Weights of a small mixture-of-experts language model, trained from scratch on English Wikipedia.
Size: 15 layers, vocabulary 8192.
Experts: 10 experts in each of 15 layers, 352 SwiGLU neurons an expert, a sigmoid router.
Training: a variant of Muon for the experts, 400M tokens, 3260 steps.
Below are experts of layer 6 (counted from 0) of a mixture-of-experts language model. Rows are named router (the router's row for the expert), gate (a neuron's input weights, with its number), up (a neuron's input weights, with its number), down (a neuron's output weights, with its number) and show model dimensions 0-255. Each number is 128 + 24 x the weight over its row's rms, rounded and kept within 0 to 255. Numbers have three digits each.
Before each expert's rows: a language model's description of what the expert responds to; "raises" lists some tokens whose logits its average output raises strongly, later layers aside. This comes from a sample of Wikipedia text that the model never trained on.

# expert 7
Description: Short fragments inside personal, team and place names, often in tables, like Gabe, Sophie, Maple Leafs, Hong Kong.
raises: "-", "ar", " (", "ul", ".", "ing"
router:126115114122140096110135158128146135125128127117122141156113169139147132150097113080156150092137155094090149125124083118129141163141139134108113095139117131141132148134113169183108152169101132087128144084106149140126112117122107142122140159145141162119110162163154139149153140146086141104134169137112099127127126125107112073121106131144123140097104111123141110069139158119127128112126174124161191143066114135135116103176083132101117073132147110128129099156169145150120140122137168149132104090162128134113167091185155130120121146131127097168114112087141157143147155131151149143124178132148117157133099118102149170103078120088123142164127107108130108088106135093102131119095085120103150137151086121091115145142153158111139115131131125110165179100157121119111116143153129
gate0:151106106160094146090137119085152133080110119157128152138120141076137150112093106144139101116120119110116123121131139126125129088168125202141128137172118139096075104120074132108134151092160123142071115112139114127146141132069070156121152129096134139144121138169155131160116160087132097116125116118150112113166177133151172114128140101137127147140150122157159122104108134157103108140133130144100108086149096120150167135108088112133164113089131142112125096137157116151131125103160161133138112118148080128144123139135147101123099112128134118151113122134102142095100126173155138145144124106125126161140145099151160096126134117117112123151173077099112150111097094127160101174162155164117138170108135133171136155159163137163091146103140114114125130147169158143132139092143138
up0:138116098084121153115139117119144110150135092084139138086091141124127104136124116129127123143142111086130106117151133106143124111154148101106119126074111134100114132127102165081182108158114119142119091143114136113101131085104152169163141080152084109158109104149161100101127151172103160184105170163143145131140084079156121130110138123118100114136113146090150145109125108116132138103101119109126151090157154158144137144152123126133127127124136105118159163188171141127081119109124174086100106147133119140122160133124082172141120059143120118124135161141135117120114162129140140114128134113123122110133125121142132116154172123137141170116154137127160099089081137133146105171129164173135082134115151109143167136107157133098112114144169127141141121195099117120128126127119154
down0:109143136122127146109114132158116088148145105096127119136116089142145117089110171156093128135137119095097138144157104149115101134163138128137138106067117144144131140134112146112104184142142106122131142117117152169084112145120117128121103105117075133154076156116107111142152115146098155101108107135120158155081094147134159102109132146159150119121120111124098179108148118138110134163138137105123129170134175157072101105130091112132127116084123113123136141135180081131174128152139110147127101120121124113132135106126106110134105141127133131131150078090117101183138139107145114068101129121119169128158159132103123156136142166124085116142155177176121093120113128152126137106128108162128142131168138110122162136140143172117137186162097170119140165119111175153100175126101140
gate1:104101163127125130159150136118136085147112100121122111126149151138134130120151179126142114149176138122159143099165116132138117157143117132127135144132123124129145156122127121145138110096131143145150155103180145095138124115121117111127088143109124100138100116091072163168103154152158171169129123089169108095134128138071170145148143133150153133121148148166129115109171119112117129087127139101135166140140153116121125133110170132132163161190139122139139134113125110115152147160138145139125136108114123109139116093115125145094132087149120148152165080163106129143155127155147167110119154116145143114110136179134138140128076180102096165097107081096106111145123127130129115159137167166096133193170102141122137120158139096156170106114136137141191112129137104148133118153064097
up1:091121149134092112116160131104131138093085091166147112141119117064140100126121138150118104132150124146155142108141111166114146153163099158119140123137124128150168161107118138148134143161158115116182113166165110125199124136101089140147118124090129165135144129128124082126170156136121174111156122117116142120179107154123104110136115103135164078078129123107125165123130144163125132131124124126119136137125118156139158134145158126112117162146106140160158125155113125115139127106163142141150149085122120148120136115104114131144133153123134160097108119123144116135140149116116120094102129077126148140145120134067141110113044160134141114089136105177113079155120142113138118136151148170114098112152098132163131124140135168180076138130176136116147112120152079111111131114066117
down1:119115123119120105129115135159135115113124152155123124119149104133130169093132122119146135130148108089139141153098152147144140109123133118133149076155100157120126145115134093120149180116103133117136112159182144105149144170130109133139128088043130156093097093098104120128130132073129081109149168165116127114142112134157114149133110114180162115106139099149123112105166125161077142146115098172117132114105094178142165130142161101133071139133144135138149104161121138141119126070115094127162124155117126143149150107135095133121091133121141142183125135152142159143053161110086117138083102088151133114127120138074124115163119085112097133135110186119104090101131129134131132122132079116124122143122132097138107078124131129128125157146114124129093113121151161111131147143119119
gate2:115141123141172097114174125103140137144092125110138157128099099156125136113131119142101114105124100082138125122078113145114094094112141141097129116118089130131149107159133095139100102138130143077128107096136112070175148150128116116187090121093141131165161148143136146116129153158115151109117134120140142135123113132116130124097092104118156127117102120137123148124081159103108154132108178139141145122128120143113138099150156155107113121117097135091127120098112091137112095153163150137076076120153162155100174126148164124123095142131112164150106157134141149138097104170157080130114165176110139113135118099136121139146093150117104168152128154140109137106158193110163140049089097131158135151136104120138154118102104151156148145137134130081120112144110132118113088163113125
up2:137105097128121077132123108143133112127134130153161138113135128160101112117137154139125139136153083147144135115106146141135136120120113090114110111103124106168145137127135103127102135144148144095154136135143119122154132073099103144126144140117129070136161134118179128112148112094135134153143108161131097103109092119114097137084115087084149144123162147063127107152128124100096161162105187105115154181151151144147122146115116099113118188116099126145158111109106071126108137165099146130162146129102160172118152128095129127114094164134152128116130106108148181152125140165135132120135141108128147152158163149125102098137104123132170158109117142132170144154122127166108169092116151109102163105129098157122140139120084109115107162100173129129105094122058147115116123081139166
down2:179114129122121108152100162105138091121119094132129141103099109084147133109128105120145154080077128147098105122147188163135111126099133075100123170113083096107157185172100124123112132124102136166145121124126123126120130133103140106148130079123145138120136151189112111110119110130160162126120136092116128128138164128135097130078141145123118133099137112129161091141121153156130158145135121114150141119127143131120115115122123170159103137104140159139124112096133146133113079128126132104078128122154118113164116136101160117127137092127117149128155131115142162144135135115080077088120141154109139188108151120120114146140132142135147155159137126155130083199127155079118127117120157123125117156130187160098124113127075142163106150123103154115143070067129150106110156132120135
gate3:132152168129142161097106089117128132111122112134177133150123083086118177148134137103092123119172114105124103160139128141115127138145114105137134133125137123148099133116133135139134082059149129174090107137104128068145111170157139148125095134127149094174112121120139174160105096111108095111135134099123133108107146118120055138147199118159084132146138106075144138147126177127129131145146116134122106113124090131120131137113108170098142138148161132098113124115107132142136132127138126144150148088144149114124138126142124151166165110122116193100156134110136131133114131130110132124112110083123139130156139118157120116204103112090071118094128157136151160108135098149134115119150111152133161106149126080115117120159104154173127106103146103153146174136122112100126167102148141
up3:145108139130156109128154176117092127126127156123116117085119115115190152153133155149109099134155118120113138147142123100152150131140164128125114122167115115137082104111135157160124091108157116110146151083094092117134143149077099107140122106119162099147104124099109117099114173106133126136154145146155099075080110079090105096135159128109149096118129093081128128068095106182114177187108138080135159150124131165081148132127121103149126167137122141145120104140146150140148102115129107114127111106092142118108136138108103131130136137113141152116144168157145087135143138138151114143158109101125106104134159133121097134085159093160095105087114100133118136096121115134130103088125130110102100130139115135125151166113101154144147119104112163173167128102137113087135140102119083
down3:097101165160124143090152133142172124133123123123121103125130122132097172135117106114133120132149174172130121179105163148124091131155120095144097147084129154175135130136150134117109148175127106086123124145086132145137123095124108117115124114142120111131142092135115121114157156147144127140136165131115141168111141168134135139140151122124183119135147137124108143146106154127050139123181105113150122114089116183124115143146151134115115105115121106143133120107131115179120122122129134127115140124134128137113175111161146142117094106159151125102191106156104132159107103132095157141181087110105155150102120114089166184146112113063130117115093137132135098145114094172131109175131134144152111164129143129089134115135143160096160124097077148159189170129147117143129139123110105
gate4:148124182148149155100125120116103095154142108168114137098118120147101117128167103083126140107113150107171083130154134160098119112181101121177134097115117132137088128123111091149088107143113120087107133095126144095158119104147142163128126143125138139166138162144123167092093125121098117124115163099101111119126143134128164123147125148136136166165143155079138146145169129160130159110114106122141126045101117123115138148164138134088097107118088096156139125172143141134149169135124173125124176100130117151128133157140125154165132120144097132144088132109112128177104146150102124108126165113140131153145178107117117113169129111118094131060119141107154110082094138114135118115160112147118118141149126109148141087145159103140101124114114131137143087121132147091128145151154078
up4:112170143117164123158087100108141132135108122087156150101140092134130141124120136120157100129133131134123123104104101149155127107120131127108130118113086132108113157091108170122162097141130152164123127142114116165096169141066137139128160121108132129101096111123140097118150158147124135145105117148132145113162149156151157145126114156143111109096119101157132174106124107116061099127152143154098116163116093113167091161105164149130133104083105102177124135138155132147115127102146115137122111114100121181140139116141144101132158111074153126100161104146131103139135105118149135120152133149146127163107145139119146167134139126104114110139085136099126162103166111165121124148156140132160066129104107167182117113140197137169153102153090149086181147160136117121094159143100112
down4:118150099118104151104083137185134111081132080161089165139132145179125180100154161134124159187081102132139148153123116211126126170134126103098126118081123111107116122134131150133160154118133127153114129115113156142133151149159113137125134162102113103121118140126125150150160136146095164097111134118124178129081147117106131141165179127128176169091101132110122119107124143122109122087146174129117171107122103139141141135126092120160092136169087124140112139144126065148142135148089118166121162146144137121137136131134142170074148147159113132103118145111129125133116134118139147136128161177133151145098131176115098133122120129129134114173152106125153110095091130106145121169112103137128112117120122119100100145141110170127143123115126130106096122107172101155169131130123136

# expert 5
Description: Adjective endings al, ical, ian, ary and words like national, American, public, plus election and sports terms like vote, champions.
raises: "-", ",", " and", " ", " (", " s"
router:112160153076136095107128141100139138098100121103082154128107132096114142120103145154122107136098132165176120143143145153136199138132169126137112137139116114138106108096143120134147101116118147126087151147113113130139141117142101108128146185083073136109118105106144140128147124109124080104138158124134127117198137128099042143135150097131125143159131154111147142112103153157145110136104160126125116152108132117123121122100139157095153149147103117143112171146120110133085125137112127118120127104154166109110138135170144099158151156163126110115085135146082158113162156140138137162109138126125112102126047102115172143170140136105153096143131091095105109106157124116126140120133104145114118118140085060115135141122114092152139139094116147114151126113100077149129107169124122
gate0:108108144132106123109144088185179111163157100127089100138125129155092107086095115128138117162117115148124094105121094127150116138071097140081112104100123112147149142139134114131171119166163148093147155109122094121159151147112167126141165140105135110128096118128158088124143163116138157128134161126097140140109124130118157076161085152129117132121159127123146167121155149115147137082127142148140152122130128104118162131135167162103101147119112060106123137093126118137112133078123141110118109120104161115129137125108122127187131176098107108097173113148120144135189134102112123130121126113130133145095128165184123137105078147181124096130111111149128099102150136137150105099134091140126157116131122109162131117109138133084135119194110077152139092134140128139112120112142130
up0:176121159153147105077143111156136108149159109100101135121154145146121104112107149129146150106088150117094119116153089122129097128147133157114144145107152129090143142130155160100100123164136136089123144093140119133123143158120165107155184141141159127107162126159123114127110112143098128096127123138140175112103127113148150093136114141147088136110145138124105160145185131116135153123165084133139126139129090132086115163098139142133086108124103060131140120137129161156147132139170146096127103146095162146155136154147089122153118133123132103110163149181093126105110144101112137109162060115099138088111162156149117119112091136150116122128105105150156098103139148165106105134143148170134117131141139086112127135112162130119075125139133178195098154097136125103105142133087129
down0:156108172135115137081121163144105138161131158109134153097129092093110158119142101092158154170141180099141117115139110159139113148139130121105116103124147154159097145143111107136144118134150129122109128112093078088109124147144118165131123104119142123126120144108096170167149122079130159114121120127130112141120169128130185142169147103149136131132108131124114129095131135141097201129103131133143127114157137155164100077141063101108119126094100136092082099107149121098141088140134155157170142111058147156152142140066115155149115083144095098142113148106134108118110117121122120161146111129187131149083129132134125128090118103144098105136156132142152133110161135112127132169133111096128147121106121138115142129112137181131110165092163084161142132138121125150106127145121145
gate1:137157108166140087105104163106150149127142130125128132114117173100130085093084091118105174103132074099091104124129125165146144129117146134126137111142126159088106093125176141163156163139117139141185132129138090126113134142149113127138111144129157146073136116144122116106138140134153137163100117138092128128099113155113103165144121082159122114114100104147117140097165145146139150117130117110121125113142102128138128147131062153107130145082132159096081101081121113120134148117166124070152137112169117090164132120149153126147117134120121097093114122135114102139096092145124120133099129093103126112166124117121148107121086119112091147149147149141107116124142165141125174108128094123124104146141139124140109155108172143084098092185124186136152091176149107127102154092145140
up1:109104136112139169103139107123105141192067114140114123110145170115102107115133163109132099133148110123145111102162107115138119093116098128134114123139119094129148102095095176108158157103123131147106139156097153119136126115154153111154173135077133120157113113098126130195140120151107118141131134176101097089154102096143128136141108110121100182109128124116134115171119121109142135157152125143115131209127119138150134132106118135049129100133154142161145147158103085136097123158125105133083123097154139139165131104128108167116112145151152149098137131114108095156139101093151158099120162193127145110150108114148110103147119102120148132097140143112139125174144129129145135164131185070178139120160113101151129162116117117141109122117138143122136145122120107122158102141104124
down1:155116146112121118113133090130127106109148145154097122142150153137125126167125164133107101159106171125149168094154108142115108107123144127143125138116114150123166127133117106137148134151125145124143151111169155118124140139129148130128129170105107144079111116118130108156150162109091092104144134166111082102155149130105136130106088144150121088107190127114160158107105085087130136149160124136186099134117114063149148168143140130103094106132177131131145163179119124148132099173154107157100144143137172136146130124105121143181140117135121133167101091109131134120162121152152118122130170129159150155111097146134100157118123154164118128144121101110129096145131100083118142080180125136147147129107065132146160149093070140164138134109131108169095160094143126100144096110124122
gate2:154106136132148152161153140122162141128084095077118112157147166098079118102121119149138140108171085147081117095145152132129135146109143144143118128114130131090115170127100095105109100121100141143098156148176160099163154132119114121113168154117108114130140077129150117144121171168119123140143124150127113095106157136129088124134130199158139116108114108111128163109132137065149096130131132127153133093103169111127158141158175131141139126134098164120115111122159132108096096119151101151119098150108145171157142131141131076171160129097100102194110145130096151113098139137135112123128133101115123160072076098124089149166123118102149118156113117096124144111103086152126144146132142144127124102105139092107118135133164132117106132121117105151124117122160094156104153152124159
up2:157142117119136114133095139136096152124128132096134140123117139124097149142131094183158139129102125183089095124159130150123123172143097115131155120123149118117120127124139083129102090111074133116130142123137128109138165132116135119086134104149139159179133108120130154071161163152105122123124138134138119110135159134111109120143117143140145114133096167141118121125145218095143153096170131120157162108108153128120111115102101149108133066154155132135121120097159139103116104108165076124083098142142143141116137143158132102163111131139169132129100111125149204104153126191159100120125157113159090136116104138100137114077146113114127131147115181145105134139123128131113175119111105108163133109102119136089103182105164111138109139154153137175138153122174113150128112106122119
down2:171128064143089113132074118106117112099135136113183117122089096105111166148093098159139161130097109093096140126133187142131124144141108125160107133141118101100132141152118123171151153079081157141128138173140089088114105141122124131124106104107178139124167114184146147115120118094102130165096105110125116087143115148137146165129104141138160137109126116102158097144099132127169140133130113100147151168115090119114115141142143144147107123129125167130069108137112115101129111121139107106114142121145095139121101105126156101113113135092116121113130170137108197133165156146090130103112145075107126138128134139118164115123128128095110148135152113160100109150111117133113178145134167123113168101128131162110146122131133148135100168100117114088098122141130070155146146128166128
gate3:115131117118130095120143177116147132112138154108101128096114128103129123132109099132160161110091172087118162143161146187099164093151099156117118087125150137165177115107136133118116121106088112106130128110138165124124149132086123179098123106132123088116100132161077131124094184178157100131147122121157133123089080148108165115118138123137163099134150100099161129100145148129183124140101114110118129164125109148081151122133115184103128100134130130144168152136098169127125109133127111126151126135144092154138140130132111149114121126145082116088097158140131145113134149149135119144142157162137115118107113108100139158137132158140115129114138071143108150157132153116108106156117116178137100163137082126158124152161150123136104145117053125125093115076135134090141141112115155
up3:125093117164105148133131160144130092108122121140105119139148147144142131147119182151136143143092130080113145174167159166140124109131105085148114084158166119129154136087114173115156126107109132110126079161126115119114150136094113140083131154113120124083113168177102177135101141150154154148130133121153114112082113144132146164147162162098129090157114107157165075137168155124151158070125115122128169156090142123088117101122116155125127085150160131137105090151100143146136139099168138163174139131133129172120121141117085142120141153134152090107156124114137136116140138086122125141120100143199120144139106131091155164166136138138129139103141130135144104135121144128106143153119092166115105147161159144140155104144133131119106104115100133126096099091120132115171139140119136
down3:165106133133123115126120127080133121132128140160132148091137152091152127101104104115092157109133138124088114125136125162157131163139142113107133125106107182110145142135150125124099101141104104160124108114148164147126117158131120113097128132192138111145095180125118155128120078127141127142117113113092134152154138159155125092141112117123103151167153148125128158153152133118139131095099115119107141129150136130134091113084142095159132076175111119147159165114105110128142120105119085135075107160142139121119138081097107123140117104107133152131151105203163112101143148086118168154127082121124113084152150146140121105135158167158109135112067107043122135090152100144133130137182140129139120106145145099137111137129101116089172184116147122155120136143132122123143155141126163
gate4:118114113151117168135132144108114136118115135127147099136137131122138115129123150114106163114146141141097133126128117129096154119123135188169083161150160154142126076090168115097135128122132133116136132161100110081123151111168124101141153155115121135160135097157139088065105135096137071068102110106138160172070151100118107122122143103098072117150110120143116086159100141091137150125139156142173143146091112132132146095132118133141122123126130112133122160114119143129121095122115112126169136146137111104168129125150151103071137116151110090148125099169140084133106088138128160138122145094127087143087127150095129138093118148099119117111153157103127085110098144095135142147114139173138117191129121139106122115089146159138160152127075150140125104141160133162169114121164126
up4:131153138133094126120095167112163147119130144112106085144141131079158126185140170088144114125122131141114127143127111103115137110203166082145101079122114176123094098123148137116113117136098158146178135120146095138092130143132074116115118138162121161107130130047182087142138163143110105127093144130115116126107082133153184152103136113180123125139106106169129132115113164175113138140130145123139151151127155162108142111148129128109157093084135077117118161121132117119125096157118148086119127168112123124148113142128160132148125126142145126138129102100128147128159097100142131145151126123140085160113152125113130146111107141151162117110165118192113120100144125131160150140091137136140105147141152105118116113134145130124141121126157167144091172138146150128165097107106153
down4:131107102111068140122130148136144126121093090082147092107109124104105130157141102106122142129110134139131124177168146161124116089124119104092093178065131136104151115157150172122119124147158124136113143103118118117073120120108120131114126087128146135128136117150114119132170134135133111097126132138098163141099145158093117136120140167168101135101133116124133129157116149181112169155137162147130161143182108130117140116165151162137115110110123117114133105161117131082142096072149125102100097116134146124119155127164111132136122131157144177112095110103136169108085106111110132081128114137125163116113110146118145127118149109130122137081123138118134137160152147116136149139158170133127121134146082136122143088189110169126143143118115172147186171163162135165116058129143101

# expert 6
Description: Noun-final suffixes such as s, es, ers, ions, ings, ies, ation, as in forests, generations, arts, ending common nouns.
raises: " on", ";", " ("
router:166121161090118132120157091109125130106112125156129124143126120081118141124145134104103149095104124115099143119120114147140119088107134100121118108120157138195091161131106147124145135128112155128099134159101108135130108099132134110154136134113110118115116168146156173177095125144149177143126099150135124086130132135098098132148099159136141138120079144159145125112106131121130123101115126137165145098095137119133126110170057142118139140137106136163094148110189126119114117125099140176175155076142127144099135142112110095113160135152085093107147140115098123119106184159116119151137135183106140155151135102150086146163091101129118092128165133136114164144127143117105116112085084137100099153073126122103111145130123110150108122146135176103160112151170120163085129167153142
gate1:124115116114145179164078134154075123125090141149106133081116167150183115123141152129170129155133186136125185114112128133133123136145164139135121080150133108144123158108164148090137098126150143128158112143104109138155143149126140144103193111151146168113143119169121123126094131136158110137138153115124126127163101080121084155165136115104153191120142123141122095102136091109137105172118182115123095119138144166103125104089138168140144095140163112090168136120143134121151154138103124123133122117126099112102139160104141160081142091137135148185127103171138095149127131113151167093130122140152093145119115152118127143111126082146121120168138128106147112143120124123102099146088104111138137134138137142130126138142086138167116107082131108135118137176116127116145166104099142
up1:123102119114159097131171145103139112082145111149121093129129150155127163129151134150101104112153142147106117165092119178163131147138075121113097133140115104117094083153100084116106129129106142132138144113185147158114116179146097182123114135145135133143161114119136103124130151127101151149127075121140152110086134178139140096121122140116106087106115095101080135132132136128119110121169141117133131113106074141178153106155136130138140193126139132157095121127158154082093102130123109102134167134124127113167102119108155124151122104145092149153117159107124134151135107144101126173138130099132121159114127078138164119117118134122142120154166153161135120106149133109123174144165176135096136142154141117129126105111175083112121125163134117164118144126155106122105060142127088
down1:111161109146162119156118109167145166169127125146133146156072143145114130126106104115114094101110144136148116160140163161135112152139149156091118097110095136131126113109091121110172106119125181136132120079136109100142116095126161162119113143126135148136141141131099146142133123145154126127136147074116166122119067159105135114138146126111125083103169120132130141099152131145149116107132153117113101113134112115105123128104145117157091161108139132093148157093130135152140148137139118042103145119085093092123142110132127137144105120074155152138102134139111107103158142130107144083128150141095081099142097132152145131162129144122197176155146106138100136213124130125128152122113131151120136145096105104119124164137115129141087147126114128109118124140171071078110114099153135
gate2:128172156089131136135140132123119104146090118115090131126141109125103129098147111124129107128127089154134110130136170150103132150132148138150132158138122108095141136080145129102101147118125136108107121133122074114133124091105175121125169145098121122115157157085137115161111137132140151098108084147084164146120110126188143133135181115155135123149126174133134129110133160118123171110089116172120125137128106157144103151139108105123134096134160109174096182153160152117134185161149111118131173120194121141144075134120147102110182176112116098150124125112083105106137146177097104118137104157063140100144104095140127127120127091146117108140116162139165133110133124118144150150143103127120125135093123120106123106141131135092142167134128099120099137113117112096126096163175185
up2:156160130097127119132130140101068071117102140099128132127127125164124090137107118136107104088100101117108133097129173172104136125099147135146083139092099119110117127099105104109119141115145138103076150133146120115110134139162153150140116167167155127129102120153156090160105119100122100100081146070114107159084140142197109128089137116170125161183130129121156113091138125120119145101145139139128125133097125094117140123107120088131116097105098115119100134126126128108086123121092122122129125124187110114115142129108138094164111117128149111127125113124092133141114142184096137108129116126095125130126109148138155156113173125149132141164134126136149156109148124112178097134158103131134092095128057113127092130109128190128134100133134097144111131154123068105161136159155165
down2:142107132132098166124097087121096121128153119105142094134132131150120099145081123184143136132116120144128141117124114088113154133153128120107144116151167151130132127181091140141144112154147124116140088108114161135154106120140091111138162159105126118111117168092134118141127139113154144123054140166125131131155108136133142121147163112178125128126180165082152087091164117089072159168141139143142121120159170140148092143123173131122150160123171141124131123134115140107171099154173130142132133152117144138140117092135122134165125120121098123123122105084121112143138145110133136144158152145197137124144133130115118127097141099122081109114130100099099135167113138111091128152117145080163125132082159157129142174128150121118081117139189166136160146128140106174095130130148091
gate3:163111112167127102141112124119101126107164126155160189128118139133113160125069126136127130122095155123114104155074153135068163133088138098138135110173113140090116150119131133123127123144122143112129132083154145125146075092115067158120173104156155165130135164113156147129085143099117161124117139130180102122088140115140143139142127152149125142093128138112087153123115120096155087126128151112141129129120148136153121148177137074121121155133097142101125132144140158098144129150115141119136152109133135170103147092145108131137074116130096080109181136181128121132128076104125101124132144127098150092080115177090132110130130097104139112134108114122111138105123120184130124130113092158118104139118142129152171102137065124120181145124145143144136104113116138113136116154141129
up3:131110130088114134076166143181156149169102131100103140076128136131129122135117154175105156099115111099158126117175135167113078086125128146099167120091110132109113103139080144152151133138124094191146179145197095091137122124091114116143095065138079149148114130143135124098117121157127108133138156120158144112132102127132149118125103189126093139178066109129160140119141139124151135155115134127118132109145110150111117121135122142138145131096171107149139114116123126125134116082144168145129144107132112118137108146113104133103093135130121129140092129118154103144142139158112167117106137124120109089107141106128099179097140155118128133099100106173128111120119139141132145146172130114111110112134125124165135139092113209159134134123097125106100124142082122145126138156109133
down3:150128075138125150101114139170111119101129109127146153124102131094131172143117177106123151113081134134112128126096143140130146122120135144102184097152154115136164118078143156167145088121125134094099134173179139137110097121128123124127096093145086128112120120089097109095132096157151149116121170111070120151168058127141150160150095136129125125120150173144131136143126195112108111107105153104137097155125143149127148148142145145138116166111128171146127110140103151131106135122158166124132139114136115139138107153103087167142114126102126118104106141159115134121100137097118177115170148096149097106074110101138105055105128087151150132140102109145128174126104104131168147116104133122115132135117103131152158132120143133143083162097132137131133128125145079139117110106100152
gate4:087100135107144171132122187122128123161131081126095137088153151128107145098156118073086113153139143129138126134142124139120110175120107101116141092187122160144155119136128136166152140118130118134128138098124084138144088105132141122129133108112108096147141150124144119107121133142187143119134086132146121108147129140148156095118106136142138127119115133164127127132133126080147146087121132136085134128099137127146116158153114149180141161123126107089159088129127131128120112104072123085145154126106125150101180134076088116158138164113130141205121103130120133152115139138146110103135156168148100116127113149141107175145143121084150166155134096150120154112164120127127131164143132191124131084111112083159121152102116106091155135133108121141146139177090164141104091157120156
up4:138100084159136112135138150146101161137115128108152146119112142102141127162128123084110107142115107142136107127119172110094148157145121115102129121103128106140124138150118172159159103142114105142079133138156089107147121094129107126110130111129107116134141165148071194111149112155170107098140134124165158123182125101134129140102118153145146128126123146142176110185102145136167099114136151105135150094110114125118106131139092150060087140125135127111122098114142141149145144090147137134151118108198100123135156185131134101123104089112125135146116079159125105172140113125181119159103093138124132142145090136096100160141133106117116161156136106124134108103109106115135160110104136112154137106085124131155178158173113116130118145070113088158113170134119165120124124128161099
down4:124123145193093094178116100155073175155128113147138147097125131123158146120142143167087135093137098131102136111129105127138131112136112170118157137130062108129119085195143127155142131165121142131176119154130117122145154120105127137125135113138092144125142146116151117127139138161115109107131166111156162118119115164169142047100187128115090129140168111146116140128108169135119131115128150117116113144179108113105146164092120108127112139175134160158059124141094174123084140127131127123101136142142163112121125104146126108131123131081113128150148111126101107169159148130114109140135161088159078136147114135153137113137144138101104137166101096113124145123122108142121151124164130133066136103154136112113119147122141125130134144184173122115120098134152112141129148148151127
gate5:110143084110157131129155128076133139091077105147137153109147095115119098131107153166128154142180131151164132106150120169160076137140132128152127126155089087137131154122092111119134123111115140155139095114104133093102138138127167120100110125143144110133099172127129125147126087115110149108147126158152145120095136146148116151106127107124121147162095120097129142110139082140180105157155139173129085135148135147134113113134109119135126122127100112108114128091117136066137101117171127158153163113180157149120088137178138089119125131116138135151103122095138116133173099117177156096105089120126091108163127101125090135133128104145168121172140127131120086109101169096114134168130075150136094141101151106131134123091084114132131131174135179155137095135115136143112106137163119
up5:190131085108114168106174100142158122131129137106110094161123160145149147138111135106123107103137110111094082103122136144114082138156109161132172131151134119114089132120111142093077113139155139117147119136158156076135107122131121160138151091136128140160142131106097120163128149139131132096185121147162134127114164143135110100156133101181133176158108108099121105137151140133085139143170118147116125113105146113113174133146102114101126105075138105139098108091151141104109156155127137089124131114176152130154128149114136138160124135142102079129130077100124170146110098163128124154126127152145160142159154120150107083122138111090136129106108106169133148144137151105132161084112141143123080117148112151144117092130134154124126156120111086146151121100095118060141168118135103
down5:144131129132148159165149167161089108176173146152109121108094113126113153126080122150126129148121158175129130113083137090093147092109113071106134167116133137117123169153101130116129127145145101070101148140125094114122108093151149075133130114135145125121144157145171122129102114096099102126140125126111069137126132121113124145138151124121109141131141148150094155073152137143083196122143155112099110124146093162119116095181164129145147158122150102153135110143116103134143114158131149161149148152142128124094133138119131136127075143158164171139118098119107174155100151131123113124160122165154140100130131139102135069127099152123108121129115142116109151144136100120111147115167121120138099144112124113108078097115143125105165116115134144131180175104108133107079152137168136